config.yaml
experts_per_token: 1
activation: "drelu"
router_score: "sigmoid"
scale_expert_input: true
lr_router: 0.000713
vocab_size: 8656
train_tokens: 921300000
steps: 14058
Below are experts of layer 11 (counted from 0) of a mixture-of-experts language model. Rows are named router (the router's row for the expert), gate (a neuron's input weights, with its number), up (a neuron's input weights, with its number) and show model dimensions 40-79. Each number is 500 + 25 x the weight over its row's rms, rounded and kept within 0 to 999. Numbers have three digits each.
After each expert's rows: "mostly gets" lists some tokens that are sent to it at least half of the time. This comes from a sample of Wikipedia text that the model never trained on.

# expert 3
router:511545492485514531523486562498496523466522516533507490490462526504496505528496533500469530525522558518516530469509487505
gate0:507541486523508489471514522500482539557483497519487495507494469501461559533500528483520499499465492523511486516502481493
up0:529492522535551517530485496505486447506511459541519503514491536483493468512513453488519482502525514527476477490506472492
gate1:479497517446537487519497460422479510475518471517508529496468503538507556468506464484456524461524531468531515467506455512
up1:476535501560507474491462523487511524522491507503448437504491499493505503490488498491467481523476452510522522495454491504
gate2:464512506524476516459526506452502452514512513526491471486472459492492481507481496505495465455490485476527558513521487491
up2:501497492472524455523519470483512519509524501481510491445524521557470528497483452496501472477517502522520515514555489466
gate3:530561495527526527486475504490469516438510455511527487496514429534496557447505472484465498536491488530507489536462457489
up3:502509473515507503534515515462523509498464445512452545534514495526521473504464505550513476451523493530477501481488496515
mostly gets: "20", " January", "19", " February", " £", " July"

# expert 5
router:493494494513416490534479529516494497498539516515455513520533494453499482540509500544468470497454468500536457536496504436
gate0:556486508486456501517479478516521499491492558527496483541513528496484507545522485494490454509474512527484500474519520526
up0:533492493490473493493427470527521527507494505533573531469503461536560512491521501500539488511477483488530537490468482500
gate1:486475506537535528512504501519503503521501514529503517482523518510553456500451495546492491521491525479480497521524527511
up1:530483491486449516486464489528529528535490495483491535522537485492490505457557505512514512503530497525483490468529505458
gate2:496534510468533488511480461493528468492510458452500505524476498489491515525532491433528457544517471485462472490531509485
up2:496499463504459509499498477491541496513500464514451505493533498472547527506487536502504520490473509493493456510455486546
gate3:432505513527493515476469490472525486444464495497465507515547505512508500483504481498508560475488506485516508497471502448
up3:474463495526481501524556523460477447478539525503520502482504544491520488498548450460496499497479487479498506498500518510
mostly gets: " f", " s", " d", " re", " h", " un"

# expert 1
router:509523448509549510515505484502505503484534493524470502493488459555510497494496508499466487500521476543541481469492498497
gate0:500542510502506468494509573493527480487497496471508568533498540501541524530562508523506485504498505501513450510545487500
up0:520519492469470519519472482525554474532509463470451497494539478511522506479514520451457491476470483525534506469477493488
gate1:461510515522477535482489524467486526501477515524490519493472521495514486508510513482466483492521522527431489496502495504
up1:513504541499518512495430512480480458476486508485511478531482464491523469486493507495492471528456500470527528490480511508
gate2:504440538505547514486495508499470496452526458467510557522467495492442477494504498520487501476490496482550465512505527490
up2:492472483516507516488466489482488476513519525509550492517496511488499527471492459479568474568465497455520500484506507485
gate3:500498491485568494511514525525527519523488524517475491536525496450535510460462501503534498460515501491491444467519516457
up3:504498504481487511486494534509478503494493500482523466501516505498526511521498520473550524492505463464522517519513507494
mostly gets: " had", " has", " who", " been", " is", " have"

# expert 4
router:472532484516499517512487477521450473496484531513502526524481508476545493526536509494475479477516527480540473484498497505
gate0:501489515559510480496501514487554491515492523502492481527529521465511470487533519545519536519504467499489507471542546445
up0:498499478489497522480442515526541511491499520497495455492473508495492493477474488460484519515522494503521497485506512577
gate1:490511509456450509469484506507478496554468577484541464459474559504518493503488518488461486512482512479510511490532535477
up1:500479520551488522510485525489523489518524503512496488438512536439508493475472500469473503513506500463496444481505483498
gate2:501451513457504553490526455473547533491514484455494504485502483496494513503484493471507477505518496505473520453462503507
up2:475486560516527494517513532500520485508496483518491494505513515517522493522526501530532477488492525517479457538477512473
gate3:505551428521512480513469449522463483458505468483494503500530490457471494476499507501469540516471474509538479520540494486
up3:452519441546463485469453483510488479500504478510505480490454457505524543525570486516473494480519477499527496521515523529
mostly gets: " his", " new", " their", " its", " this", " national"

# expert 0
router:488483494504499517452488491476520489492498498491547454545489567477450466473489483508454500445488480495481522533486519536
gate0:485528515521508540529521513514497475482511457491511520488504496533492488501520493507465527444508467494457536558445492520
up0:497476477539508518475505487484511539493541439520557526517513526501530459482510483521471514508491475494539520531454516496
gate1:557549490528458501461512491516520509502455471465529517461518503494522459504473499494481512479506495510498552502493455477
up1:508504517507473463489493510451521493503472480492515458534527470488501508481494495469507496540481472492491519505527479478
gate2:480549503455516490480503485515498485496501468499532507519505529532489500475497497498483514553494485470488492519461477519
up2:488497500475468477494483512492457466498538458522542495500498500479481508484464493474530463497483509504483510549533471547
gate3:487487460526492495496515473474454524465524515522487501508507483562503505513460490492536512556469495461452490501477496468
up3:486515535512479470527518510505508531504525512545510507513533485506541457486478495528516514464519533485478482489529489497
mostly gets: ".\n\n", "\n", " |\n", ")\n", "\n\n", "=="

# expert 2
router:473498477503555516470503507492509514510504474497516489493498509526564496478413486459529545524545547470528512480481492526
gate0:516465514477479540536473520513515469522490509524517550466502488554475510467446484472482501482508526479491515503476467485
up0:522482515464498486496506491496451485518525496478463511484456507511503465511525493496511522507565515473513505491466514480
gate1:479528491492521498505510509480507519530509468490494508477491454473505451516511475508489509522527515451521474471476471511
up1:486507520437525482557436528500507517487513491516459493555508490481499510472488479491498519504503485510482520488476469528
gate2:474515475549506488540503516477510523501503488500465502500491527447487481540524460514525539513467499479509510475478519499
up2:497484478456497516528540523493456488520457539517489489506494493488486514506496499483547522492515512504507437508479515501
gate3:453495500478518517497485507514469511520514487543479467480461513487496487536532519499479482487510506502522517526487497497
up3:399529527470499540496492500534473495489508488481479502458515474514469483503476497481485488519529515487469508507517515519
mostly gets: " John", " North", " William", " South", " Thomas", " New"